From a checkpoint of a small mixture-of-experts model trained on Wikipedia.
Size: 8 layers, width 128, vocabulary 15857.
Training: a variant of Muon for the experts, 506M tokens.
Below are experts of layer 5 (counted from 0) of a mixture-of-experts language model. Rows are named router (the router's row for the expert), gate (a neuron's input weights, with its number), up (a neuron's input weights, with its number), down (a neuron's output weights, with its number) and show model dimensions 0-127. Each number is 50 + 10 x the weight over its row's rms, rounded and kept within 0 to 99.
After each expert's rows: "comes before" lists some tokens at least twice as common just after its tokens as in all text; "gets" lists some tokens that make up at least twice as much of what it gets as of all text. This comes from a sample of Wikipedia text that the model never trained on. Tokens count by the router's weight.

# expert 72
router:54 52 39 51 39 55 56 61 53 53 56 61 44 55 39 55 57 75 34 44 43 40 40 46 56 63 58 50 52 37 63 55 57 51 30 56 58 63 40 43 65 54 43 75 69 60 44 68 41 37 38 49 51 50 52 43 68 50 32 37 52 54 51 68 53 39 56 35 49 64 71 47 59 37 42 62 44 53 52 44 41 44 69 46 57 60 57 38 32 40 60 46 46 33 49 65 52 50 59 57 45 57 44 51 25 36 45 41 42 68 43 50 46 58 56 44 52 55 50 42 40 43 44 48 44 48 40 61
gate1:34 61 44 42 71 62 47 59 64 50 69 46 60 68 55 46 48 50 41 42 63 50 51 65 42 35 54 37 67 58 38 73 57 44 58 46 40 38 48 56 41 46 33 42 50 47 43 60 42 36 45 51 55 54 46 50 50 37 42 52 53 46 60 45 52 64 48 43 54 57 64 47 51 43 47 38 60 43 50 74 44 57 43 59 42 43 33 39 50 65 59 50 48 47 58 67 69 57 45 52 55 45 42 57 47 70 28 56 25 60 63 50 56 54 52 42 57 35 57 51 56 46 37 21 52 54 45 47
up1:36 41 40 48 43 49 30 38 39 44 58 43 48 64 54 46 48 37 51 67 54 48 32 39 54 45 45 38 57 53 37 53 47 77 55 44 52 41 56 55 45 35 57 53 38 51 39 49 43 57 51 57 34 46 47 71 44 54 59 56 45 36 53 42 55 28 48 57 52 29 59 52 47 75 71 51 36 52 53 44 69 44 42 47 61 38 50 55 52 49 56 71 56 69 35 51 63 46 52 55 35 42 57 52 51 63 45 66 36 54 44 65 40 54 54 48 41 45 44 70 57 35 59 67 41 51 53 55
down1:69 46 43 63 63 56 48 58 55 51 51 51 43 39 43 52 49 60 63 50 23 48 33 60 45 51 49 53 39 58 40 41 38 37 41 64 70 54 42 61 32 44 60 33 61 35 50 53 52 57 52 57 52 35 63 43 47 61 72 54 51 40 36 46 44 36 55 49 60 59 46 59 31 60 58 61 36 61 46 60 48 60 51 32 34 66 57 47 48 41 45 56 50 53 33 64 55 48 55 36 50 47 44 57 39 63 50 49 40 49 39 52 46 56 65 48 40 45 53 46 48 51 80 44 65 36 40 38
comes before: "0", "5", "6", "4", "3", "7"
gets: ".", ",", " | ", "°", "′", "″N "

# expert 82
router:55 45 47 51 50 42 55 42 55 48 65 52 33 53 40 56 53 67 46 30 39 58 51 52 46 63 45 48 59 41 36 52 63 43 46 55 39 27 61 61 67 53 33 49 69 49 42 59 60 63 38 41 50 68 46 56 65 55 33 70 43 37 47 49 47 44 61 57 42 43 67 48 40 44 60 44 63 50 79 60 46 35 46 51 58 45 46 35 47 53 60 46 55 52 55 41 30 43 71 51 64 70 58 42 66 54 30 55 57 54 49 54 37 67 37 53 50 53 57 55 44 54 52 56 56 56 47 42
gate0:35 36 42 43 34 52 50 65 42 44 58 53 35 49 55 44 54 55 61 53 45 47 40 54 39 52 47 66 41 49 22 51 57 32 67 37 40 31 60 44 55 46 28 49 59 41 53 47 46 43 50 32 45 57 46 54 43 50 43 56 60 47 47 53 57 53 47 37 39 32 70 47 69 33 49 39 36 42 46 57 35 44 55 35 48 58 41 31 45 49 76 43 49 58 50 54 35 60 60 41 46 39 43 40 52 56 30 42 46 63 41 43 60 54 52 70 41 46 62 50 48 47 54 47 52 55 67 57
up0:54 63 46 51 44 48 61 64 63 43 56 49 50 40 70 56 50 50 39 62 39 45 63 58 58 38 40 34 57 47 65 60 54 43 57 75 57 24 43 52 50 44 68 37 62 43 60 39 57 40 55 67 45 48 56 54 65 57 58 38 40 42 38 46 51 45 49 59 46 60 39 40 50 61 44 45 51 52 57 27 35 50 32 59 57 58 65 45 53 59 35 46 57 54 50 50 38 45 52 55 60 55 40 60 61 31 50 52 59 61 32 41 31 56 61 44 48 60 53 46 58 46 29 70 39 46 53 51
down0:59 55 55 70 65 31 38 38 64 47 43 62 50 46 45 39 55 59 40 52 61 41 38 56 53 40 39 47 43 53 62 71 56 50 51 66 49 44 46 46 39 56 64 66 27 36 41 36 52 59 49 61 38 60 43 58 62 46 41 60 39 59 42 66 36 39 55 49 52 49 29 50 40 63 30 54 48 40 35 46 38 38 41 46 44 54 46 58 43 37 35 38 68 47 57 49 46 55 46 29 57 50 33 67 43 56 38 57 41 51 54 57 51 44 57 47 58 46 46 48 46 48 46 51 58 39 55 77
comes before: "\n", "\n\n", " The", "-", "- ", "- M"
gets: "\n", ".", " |", " |  |", ").", "|"

# expert 44
router:47 48 40 50 36 52 47 61 53 42 40 37 35 39 29 57 39 57 40 59 47 45 38 53 39 49 41 59 60 63 43 53 48 50 38 49 54 61 63 40 53 37 40 46 47 41 64 50 48 60 44 40 61 33 55 54 44 44 56 48 45 65 61 57 53 49 40 58 57 54 46 61 48 47 48 52 41 29 59 39 50 50 48 63 48 59 35 49 54 50 21 47 35 54 55 59 39 32 58 56 38 67 43 35 73 33 56 39 47 52 61 34 36 59 49 58 44 64 48 39 72 54 71 45 61 47 42 67
gate0:50 40 28 55 41 58 49 51 44 66 60 59 49 37 50 39 49 42 56 54 48 42 53 38 51 38 64 57 68 44 35 57 48 41 36 45 63 52 56 45 41 63 63 49 60 33 51 41 54 62 58 41 61 27 64 47 53 43 64 51 53 38 67 67 35 58 36 49 53 52 50 45 43 43 36 46 54 58 57 53 67 52 41 17 40 40 58 57 44 51 37 39 52 60 53 42 33 60 60 61 51 45 43 40 32 47 51 44 49 37 44 48 65 49 46 36 74 52 39 47 44 56 39 37 58 60 48 41
up0:52 57 58 33 54 36 50 43 56 44 57 48 66 50 41 48 43 48 33 49 56 47 55 52 51 53 61 52 43 23 56 60 48 47 47 54 56 43 50 52 67 64 54 55 52 68 45 71 51 53 57 46 40 42 60 53 48 49 47 56 46 41 37 45 65 43 46 55 40 42 45 48 55 32 40 45 48 47 29 44 60 51 36 66 61 52 32 35 40 41 58 34 39 38 52 41 57 31 48 57 56 58 43 46 53 61 54 62 45 68 61 65 57 61 25 49 47 37 57 71 62 66 48 46 19 54 46 51
down0:47 52 36 54 51 45 57 63 52 47 60 51 61 44 38 45 57 50 59 41 63 47 46 53 65 53 58 60 51 31 64 42 69 32 66 64 49 42 57 41 39 49 51 43 42 38 61 46 35 63 30 49 41 49 56 54 54 40 51 37 47 55 48 53 51 48 46 24 61 35 42 61 62 48 46 48 41 59 40 41 41 51 47 37 52 50 50 59 50 58 60 63 45 59 41 51 32 46 38 46 46 50 52 59 52 37 37 46 69 66 42 52 64 57 47 33 62 30 70 45 29 38 43 28 63 42 54 66
comes before: "\n\n", " The", " He", "\n", " In ", " In"
gets: ".", ").", "s.", "=", "\".", "es."

# expert 25
router:53 45 29 58 39 49 56 31 53 42 31 35 46 36 53 57 42 46 38 39 37 58 40 44 52 30 47 56 55 34 60 62 38 46 57 45 47 48 55 43 58 27 41 66 65 49 36 41 64 63 55 45 64 30 39 59 37 63 48 42 48 66 60 45 59 38 52 61 54 47 57 52 47 42 53 45 34 46 69 47 38 51 48 45 37 61 45 52 57 44 33 44 42 57 44 54 45 46 58 66 60 53 41 59 40 49 59 61 33 38 59 49 35 36 59 57 38 49 49 57 50 57 70 64 64 51 57 55
gate0:52 54 29 29 32 38 51 40 57 38 31 54 56 46 52 49 42 55 47 56 39 56 54 45 31 62 54 60 44 49 48 43 44 57 48 59 60 45 54 51 45 59 62 45 58 36 51 67 40 54 39 53 38 44 34 53 44 52 48 41 52 47 59 46 40 72 33 66 52 45 41 43 69 38 41 51 50 57 46 41 60 33 45 43 63 35 42 48 55 45 54 51 44 46 46 53 54 49 48 56 63 45 60 60 29 57 54 61 48 46 54 53 33 28 63 50 66 40 47 50 57 29 82 37 45 56 53 70
up0:65 39 67 59 44 44 46 50 47 62 48 58 47 64 56 61 65 50 36 54 47 59 51 51 39 59 46 46 63 52 50 52 37 63 53 40 51 60 38 60 44 42 60 51 35 54 64 54 58 54 37 48 59 65 68 39 60 73 45 53 40 44 47 59 73 47 44 48 67 65 55 42 56 61 71 62 48 56 47 52 81 70 44 48 46 59 53 51 51 62 42 39 48 56 48 58 54 49 56 48 39 41 40 47 47 28 48 50 60 21 47 55 54 34 69 59 55 51 55 46 67 56 49 37 43 49 43 50
down0:65 37 73 45 66 56 51 54 44 45 43 69 64 36 57 52 30 42 40 34 44 48 33 57 46 55 44 43 61 42 57 51 32 35 60 57 44 51 43 49 52 42 41 52 36 79 57 50 57 57 47 51 58 57 62 30 48 50 33 57 62 53 57 29 46 42 49 58 44 67 56 59 49 59 59 55 38 61 38 44 55 46 46 51 28 51 52 31 54 52 43 37 39 38 39 51 49 45 45 38 46 43 43 48 52 53 34 46 58 55 35 53 54 47 52 44 63 34 48 51 80 65 49 48 51 51 48 43
comes before: "\n\n", ", the", " The", ", he", ",", " He"
gets: ".", "\n\n", ",", " that", "s.", ", but"

# expert 95
router:46 53 52 45 53 55 41 36 42 37 46 54 58 39 26 72 59 47 62 55 53 56 67 42 49 42 45 64 62 44 52 44 59 42 53 63 61 58 57 62 59 48 44 61 58 47 45 59 50 63 34 59 45 49 39 45 60 54 55 34 67 62 55 34 46 43 51 59 42 60 59 50 72 54 46 55 46 57 48 57 59 44 60 57 58 63 31 33 40 50 39 59 48 50 44 40 54 58 64 41 51 56 35 52 52 37 63 65 69 41 33 45 67 52 58 70 67 58 58 64 57 69 41 40 55 60 59 37
gate0:46 52 52 42 42 59 59 43 42 21 51 60 53 64 50 46 51 55 33 28 39 49 49 52 56 47 36 45 50 48 42 48 53 36 66 48 36 57 48 51 57 72 48 54 32 54 54 49 45 59 53 41 47 51 48 62 52 68 60 40 60 67 38 41 71 46 47 49 66 39 44 48 55 36 49 50 34 49 58 50 42 69 70 52 44 43 39 61 25 62 35 35 58 61 55 59 41 55 47 57 60 47 25 45 34 49 45 54 41 48 69 54 50 40 49 53 53 38 44 40 48 62 40 34 46 56 43 43
up0:46 76 43 60 48 42 31 67 41 35 48 72 57 49 62 52 48 37 57 47 64 58 47 36 45 47 48 36 48 45 49 62 33 49 59 45 29 61 47 46 43 56 58 48 47 50 47 37 47 41 60 45 41 71 52 66 40 32 40 70 51 41 54 69 44 52 52 48 54 33 48 58 50 53 54 39 61 58 51 35 74 53 47 58 36 33 49 56 58 52 46 36 41 58 70 35 38 42 51 51 38 50 67 57 47 48 45 49 43 42 63 50 57 75 49 54 50 52 44 55 55 42 47 59 52 41 63 44
down0:56 73 50 59 48 52 62 52 67 48 53 40 38 50 59 40 55 43 59 49 51 62 43 45 46 45 57 63 58 62 70 33 39 51 52 59 48 51 47 41 51 41 44 46 47 56 49 50 56 79 57 47 61 45 35 47 41 61 37 47 54 54 50 45 38 47 48 39 29 46 63 53 46 24 56 42 46 45 62 37 53 29 46 22 41 48 47 52 61 57 45 42 52 44 50 55 44 52 28 56 40 39 44 47 59 31 48 44 37 42 52 34 42 48 64 54 46 50 27 47 70 45 44 37 64 47 64 57
comes before: ".", " | ", "6", "8", "5", "7"
gets: "| ", " | ", "0", "–", "; ", "4"

# expert 14
router:53 38 36 41 49 36 48 54 69 57 36 40 46 47 46 39 62 47 46 49 42 30 50 36 50 35 34 45 39 61 56 28 61 53 51 44 46 64 49 46 44 40 57 60 39 31 45 48 43 56 57 49 41 44 53 54 68 60 66 47 56 51 51 58 51 54 55 47 41 43 45 53 49 42 49 55 48 46 50 33 55 33 31 48 47 58 43 59 46 60 56 27 51 55 34 69 55 43 52 64 58 26 54 41 62 53 70 41 55 51 58 68 75 40 49 35 63 59 64 44 56 48 41 68 50 65 47 52
gate0:45 41 51 43 32 48 52 51 56 41 50 58 36 38 43 52 52 48 53 43 58 63 50 43 55 56 56 46 45 41 61 73 38 42 40 38 60 41 46 57 37 32 64 54 59 43 65 55 42 50 46 65 47 55 60 56 37 63 61 64 38 58 59 62 51 63 66 60 51 53 52 62 56 51 65 32 22 49 56 17 49 35 54 65 54 43 54 60 41 46 48 25 58 46 57 68 52 55 32 45 45 49 53 48 41 52 55 58 43 50 43 51 41 36 48 45 56 45 52 47 53 33 35 37 64 55 55 40
up0:56 48 52 46 64 65 45 60 42 54 30 46 55 60 58 69 54 65 46 41 62 52 58 64 63 62 44 37 36 38 64 50 47 44 46 65 45 54 69 48 36 35 53 18 42 59 39 39 35 48 40 51 34 48 60 45 50 70 40 50 46 46 55 46 53 50 54 48 57 60 41 55 46 64 67 48 41 56 58 60 52 50 54 54 59 42 51 46 57 54 40 47 55 34 61 54 19 46 47 47 73 60 38 46 49 65 48 46 57 38 61 41 42 52 53 35 34 55 50 40 59 39 53 52 55 62 36 51
down0:41 54 57 44 48 58 37 52 66 35 46 54 44 36 60 42 51 32 31 61 42 50 40 54 49 63 49 60 68 59 43 38 41 28 49 29 55 44 49 48 49 29 63 36 79 50 55 48 47 53 58 47 43 48 45 45 52 42 50 31 47 70 41 54 41 57 66 38 63 51 58 54 38 47 51 48 48 52 47 25 40 61 68 71 38 70 53 52 46 40 55 42 40 44 42 56 61 57 49 39 48 45 39 46 45 49 43 40 41 50 41 38 56 52 49 39 57 46 30 47 46 51 52 45 53 48 72 49
comes before: "2", "010", "009", "007", "008", "011"
gets: "2", "1", "–", "| ", ", ", "- "

# expert 92
router:48 52 40 69 60 41 37 42 57 55 27 45 42 47 32 54 53 43 45 49 48 54 44 55 50 70 43 58 55 58 62 56 62 49 59 32 39 61 51 55 58 48 30 32 39 48 44 64 50 40 47 43 41 75 60 57 57 38 58 48 39 55 57 57 58 49 50 42 68 45 60 60 50 47 64 63 38 59 47 55 50 56 46 43 61 42 36 59 57 45 53 52 34 51 47 42 51 37 61 55 46 72 47 52 77 40 41 56 39 46 61 55 46 62 40 59 45 43 58 47 79 46 51 43 52 39 45 26
gate0:46 45 54 56 64 51 56 57 69 49 54 56 50 43 47 46 55 61 56 55 46 43 57 51 48 58 56 37 63 35 63 42 47 50 60 47 35 67 31 39 52 28 52 46 53 53 42 44 44 37 62 38 57 45 52 51 45 28 55 58 44 53 63 54 56 77 47 59 59 45 72 67 56 53 43 59 49 53 59 57 29 31 45 73 46 45 52 53 46 62 38 49 64 47 50 66 54 38 54 54 49 50 28 53 57 62 46 60 33 68 51 61 48 61 35 43 37 34 61 45 62 58 45 45 42 55 36 41
up0:55 60 65 58 51 50 47 65 44 73 45 46 51 46 50 64 49 48 47 56 44 68 71 57 48 46 75 53 55 60 52 39 47 44 52 44 39 60 55 65 63 63 55 46 63 58 50 56 57 56 53 46 51 58 45 51 44 51 50 42 30 50 37 40 57 35 38 53 32 51 51 58 28 51 44 65 52 45 56 44 68 55 39 41 47 35 55 64 56 50 48 54 52 58 45 58 54 36 42 43 65 32 58 53 62 26 40 48 62 50 49 46 57 37 39 52 51 48 37 63 63 71 48 77 47 58 39 31
down0:62 60 55 53 60 45 50 45 62 60 49 64 62 44 41 66 66 51 56 50 55 64 48 64 41 55 52 23 59 62 55 44 58 68 30 47 62 50 53 41 63 61 44 42 45 55 37 54 72 48 46 56 33 40 55 54 36 43 49 48 49 54 48 43 43 30 66 41 49 46 61 49 55 56 37 43 50 62 34 73 57 47 31 50 47 42 59 42 46 42 41 76 41 35 53 53 52 39 49 36 55 55 62 37 48 70 67 43 51 44 41 65 37 65 49 41 61 61 50 59 45 51 51 55 56 45 46 44
comes before: "\n", "\n\n", " % |", " Clay", " list", " % | ±% |"
gets: " |", "|", " |  |", ") |", "-", ";"

# expert 84
router:51 54 49 55 48 25 51 31 69 39 47 63 45 55 43 59 50 51 63 34 52 38 35 39 52 75 32 39 57 47 57 41 41 58 60 62 54 56 44 56 55 52 58 44 60 42 51 39 60 55 48 41 47 45 62 57 62 40 57 73 44 46 58 51 52 43 51 44 68 55 40 71 40 58 68 63 57 48 68 53 34 51 33 44 61 55 47 53 39 44 53 55 53 58 36 57 55 61 69 52 35 59 44 33 36 43 57 56 48 27 54 43 46 59 55 44 49 58 55 60 72 43 43 48 42 57 46 47
gate0:57 46 59 58 35 59 51 38 52 44 42 65 49 43 52 39 58 44 30 37 57 41 51 39 50 48 48 48 29 53 49 44 38 41 50 64 56 59 52 48 35 42 49 69 50 27 41 33 53 57 50 43 53 47 47 41 53 57 44 42 30 63 61 35 55 43 61 52 57 54 53 68 54 57 40 48 36 34 44 36 48 42 54 42 54 56 43 54 39 68 61 53 68 48 56 43 43 71 66 44 40 34 50 55 65 30 46 48 35 28 54 66 45 66 52 51 55 50 49 53 58 62 77 41 43 45 49 54
up0:60 38 54 33 49 70 35 49 61 61 54 66 52 55 61 44 55 50 56 44 52 50 49 43 53 58 45 58 44 56 52 48 56 48 53 75 52 66 40 56 41 58 39 72 60 51 49 63 56 52 36 58 31 55 49 48 39 53 56 52 38 42 50 51 52 38 58 67 38 65 37 41 60 54 51 41 60 58 62 39 62 62 39 50 56 48 43 37 53 39 40 47 58 43 50 44 54 70 34 34 44 44 52 40 46 52 64 26 50 36 41 44 53 53 31 81 41 48 39 46 62 53 58 42 60 57 70 49
down0:36 58 54 47 64 50 45 60 38 48 43 39 46 51 41 32 50 58 48 51 58 40 38 57 39 42 37 60 55 49 66 47 38 19 50 56 46 59 62 41 48 56 52 64 48 55 56 65 53 68 61 53 25 39 50 52 46 54 30 68 49 53 56 60 66 41 44 42 30 56 51 44 44 51 42 56 39 53 40 34 66 62 47 65 50 42 41 30 36 41 40 53 46 64 51 35 67 49 53 46 50 40 59 57 44 54 25 53 52 52 45 51 45 54 62 46 45 56 57 44 45 70 64 42 48 39 58 60
comes before: "\n", "\n\n", " list", " ==", " % | ±% |", "=="
gets: " |", "==", ")", "===", " |  |", " =="

# expert 59
router:52 50 42 40 50 54 49 22 44 38 57 30 57 58 51 42 51 46 55 38 34 51 43 45 64 61 50 66 60 59 57 52 58 51 52 47 40 48 46 54 57 43 61 57 57 27 41 69 37 31 22 42 57 40 62 44 55 48 68 38 60 63 38 59 56 50 61 45 40 62 39 42 53 43 53 50 46 34 47 57 59 36 50 55 39 67 45 32 51 70 64 56 62 60 61 49 44 46 52 56 48 54 40 53 60 48 53 40 36 48 51 48 46 41 60 55 60 66 48 68 63 49 48 30 50 59 45 35
gate0:48 58 51 62 41 51 55 39 43 46 67 53 40 38 60 65 66 54 42 32 36 56 37 57 49 48 41 51 43 60 53 65 66 38 57 41 36 72 46 34 65 57 31 55 57 49 54 47 49 35 63 65 58 62 59 47 52 42 42 64 35 68 54 62 41 39 38 60 52 56 46 54 66 38 43 52 58 41 57 44 59 41 48 42 60 50 50 46 26 64 59 43 53 53 52 51 40 54 42 65 45 43 52 77 59 52 53 46 56 54 47 47 31 52 63 39 47 65 53 58 62 41 49 33 50 67 48 39
up0:50 54 32 33 57 41 43 69 54 39 31 34 35 37 45 66 50 51 43 51 51 40 37 62 53 41 51 47 31 42 49 63 57 36 53 41 33 53 50 47 60 68 52 59 50 53 57 47 51 28 63 55 60 48 48 54 41 48 31 31 39 60 55 51 44 53 31 49 54 31 72 59 46 42 41 50 65 56 67 47 58 39 45 47 54 43 48 44 64 46 73 63 45 39 50 49 47 55 41 35 35 49 60 61 47 46 33 37 61 44 53 57 57 51 40 48 42 51 53 40 59 51 58 38 62 42 62 55
down0:62 62 54 50 44 45 40 60 54 49 54 64 61 46 45 46 49 43 37 61 69 46 55 57 42 37 57 42 68 50 37 36 41 43 52 46 60 54 39 39 75 54 47 69 45 75 34 57 47 60 56 50 62 45 54 41 44 53 30 54 40 63 39 36 54 49 56 58 38 31 47 61 54 39 47 49 51 45 39 23 66 33 39 68 63 45 59 47 49 52 53 43 42 50 44 43 54 52 47 71 64 46 67 64 55 50 44 53 60 41 46 55 28 62 53 45 46 57 49 50 56 49 56 32 61 59 56 42
comes before: "2", "1", "16", "15", "12", "10"
gets: " | ", "–", "| ", " ", ") | ", " on "

# expert 66
router:42 65 48 64 44 68 38 65 46 41 68 50 69 44 38 51 45 55 55 55 38 27 50 50 60 59 54 41 50 64 59 41 53 28 41 51 49 55 39 55 73 44 55 50 51 69 51 59 28 38 42 56 50 65 47 53 45 40 48 40 64 41 54 69 52 59 61 36 49 57 48 38 59 50 41 51 55 33 36 61 58 38 62 42 65 47 36 41 44 48 55 43 54 53 51 66 44 62 41 73 50 59 32 42 70 54 47 44 40 47 33 38 46 46 68 49 50 48 52 57 55 53 43 43 51 46 50 44
gate1:53 55 55 61 50 62 49 55 74 43 60 62 42 34 56 50 35 55 40 52 54 54 41 58 49 52 57 53 46 58 54 61 59 36 42 24 49 51 50 52 49 60 62 62 45 75 52 68 53 51 53 62 42 53 48 53 55 45 46 57 57 51 61 51 54 48 42 60 53 59 43 53 44 32 41 51 44 33 69 46 48 52 58 20 63 42 60 51 49 70 56 52 45 42 47 52 56 40 42 59 50 63 50 50 63 62 41 30 27 49 30 36 51 49 50 39 51 45 33 43 54 48 26 54 73 41 41 48
up1:30 62 56 46 46 58 35 24 50 54 47 61 39 62 54 54 51 50 64 50 67 41 39 58 43 51 68 52 44 47 72 50 40 57 55 61 53 34 34 45 55 34 57 43 62 44 65 71 37 59 43 50 54 68 50 54 43 52 64 41 17 44 51 41 37 47 49 64 48 45 45 47 61 36 51 48 36 43 48 49 63 50 65 50 45 65 59 48 56 62 52 40 46 63 34 53 38 56 53 48 41 46 47 46 58 41 44 48 56 50 54 60 64 50 58 71 41 28 42 52 46 33 57 54 45 52 55 57
down1:48 50 40 54 44 47 64 59 43 53 37 70 56 48 60 46 66 48 67 30 51 50 62 53 40 67 50 48 48 63 59 64 71 50 50 45 34 35 53 51 46 57 51 48 62 61 47 60 51 40 45 49 42 46 57 46 49 55 41 42 49 33 60 50 57 44 64 51 35 33 59 60 47 51 72 57 66 48 51 45 48 47 46 59 56 20 44 55 53 51 48 42 59 56 61 33 30 55 67 42 51 61 20 53 53 43 59 48 47 47 50 53 65 57 42 68 54 57 51 50 64 62 31 70 58 54 53 47
comes before: "0", "1", "3", "4", "2", "6"
gets: " | ", "–", "; ", ".", ") | ", " "

# expert 41
router:30 63 52 35 44 56 65 54 48 39 68 42 44 50 68 61 55 48 47 64 44 47 56 37 52 52 34 51 44 53 66 31 51 48 43 57 48 49 49 61 59 38 41 52 67 48 49 66 51 42 40 60 62 54 31 58 56 42 59 50 53 55 45 61 45 67 61 56 49 72 65 52 57 55 58 53 56 49 29 55 39 34 49 53 44 68 20 65 45 39 56 46 64 56 59 51 39 46 49 60 54 60 46 49 45 41 33 51 56 43 45 44 45 55 43 30 52 52 64 55 64 57 41 57 43 62 36 30
gate1:51 48 59 62 23 61 48 56 55 57 58 56 57 36 39 47 49 50 65 52 77 55 32 58 50 42 27 45 40 60 50 40 44 28 49 48 44 64 57 70 59 56 40 38 49 54 46 43 50 35 47 52 50 65 56 52 44 55 52 47 48 48 51 51 55 50 46 32 60 64 59 73 58 55 62 39 43 42 50 45 37 48 54 56 54 61 45 56 46 46 41 69 50 44 40 65 34 58 28 45 57 60 37 48 52 43 39 31 39 59 44 42 45 31 40 38 48 55 42 46 41 49 69 47 54 68 42 58
up1:70 65 42 65 48 41 42 56 50 54 63 57 51 55 49 51 69 41 52 43 58 35 65 43 64 60 49 43 54 40 54 64 33 61 48 54 64 49 53 61 69 55 57 52 48 50 69 55 59 50 70 48 61 37 47 48 52 57 50 36 48 45 59 52 56 58 64 69 47 45 49 31 70 62 69 52 57 51 32 63 55 40 46 46 51 42 64 67 57 45 29 53 54 55 43 54 30 45 66 60 42 51 54 41 56 74 52 61 26 42 59 50 52 47 42 54 52 40 62 50 56 54 56 48 57 55 56 37
down1:52 56 49 55 50 47 42 50 36 53 24 61 32 60 64 50 59 22 40 40 53 55 65 49 47 45 63 41 42 44 62 53 39 41 65 54 46 63 50 33 41 56 44 51 40 46 46 44 53 60 64 32 51 41 74 54 53 47 44 56 33 54 56 62 38 52 59 46 54 51 45 33 56 49 49 64 55 44 43 30 64 53 55 30 32 34 60 58 47 64 48 27 44 68 48 55 65 41 52 58 50 54 54 62 39 44 42 72 48 55 42 54 38 53 58 43 50 55 50 45 46 43 52 44 60 47 39 62
comes before: "2", "1", "3", "0", "4", "5"
gets: " | ", "| ", ", ", " ", "- ", " ("

# expert 91
router:57 47 49 56 46 42 38 33 51 55 50 64 49 57 52 53 45 48 40 30 79 64 34 38 65 36 42 42 44 52 50 38 33 50 36 44 60 57 47 38 74 32 67 63 52 55 53 41 56 47 29 56 65 54 50 54 53 76 65 58 60 47 51 51 48 53 55 49 47 63 44 64 39 37 32 43 48 44 46 58 43 45 58 56 55 59 51 66 42 48 65 44 63 57 38 58 27 42 54 50 61 41 50 39 58 64 53 36 57 57 43 52 51 51 43 43 57 63 53 49 56 53 45 63 67 61 44 52
gate0:40 42 31 51 36 50 51 47 46 51 61 68 31 44 62 61 60 47 40 35 58 27 46 57 37 48 43 38 55 56 47 41 54 43 36 60 54 35 50 73 45 65 67 47 56 38 59 68 29 52 52 44 38 56 43 64 55 43 54 57 55 48 54 42 50 57 56 42 45 52 47 45 49 51 49 38 66 48 64 49 44 38 80 40 56 55 39 53 45 38 35 53 66 66 43 43 41 45 63 42 50 31 50 50 32 50 54 52 55 41 56 48 50 43 64 47 43 44 50 59 68 31 50 61 51 58 50 68
up0:64 51 44 47 40 59 57 64 54 30 35 45 35 56 53 42 67 54 43 34 58 50 69 43 57 54 51 45 47 57 44 49 45 55 60 43 81 36 45 51 75 55 53 57 56 62 39 36 64 41 48 29 63 59 48 49 49 61 42 43 56 57 44 51 57 61 65 60 30 50 48 53 56 40 64 52 51 64 33 51 26 32 50 60 49 61 57 35 45 60 52 44 75 49 49 53 47 53 44 44 47 49 49 45 46 66 47 52 65 51 47 68 51 39 55 52 57 39 52 35 51 42 48 51 48 36 56 66
down0:47 48 36 60 51 44 54 39 52 28 44 42 61 50 44 51 49 43 41 65 69 40 39 54 58 38 55 41 66 39 50 57 52 31 57 40 47 30 52 38 59 71 76 49 49 63 52 54 33 50 27 40 41 48 59 48 64 66 42 42 57 46 58 57 56 64 68 36 34 63 60 56 42 44 56 39 48 41 42 47 40 67 40 45 31 55 33 63 53 50 47 52 56 46 49 61 49 42 65 52 51 51 50 58 47 61 57 40 52 47 56 49 62 29 46 59 48 46 43 56 32 58 58 40 41 40 47 47
comes before: "2", "019", "020", "018", "017", "016"
gets: "2", "\n\n", "\n", "| ", "- ", "–"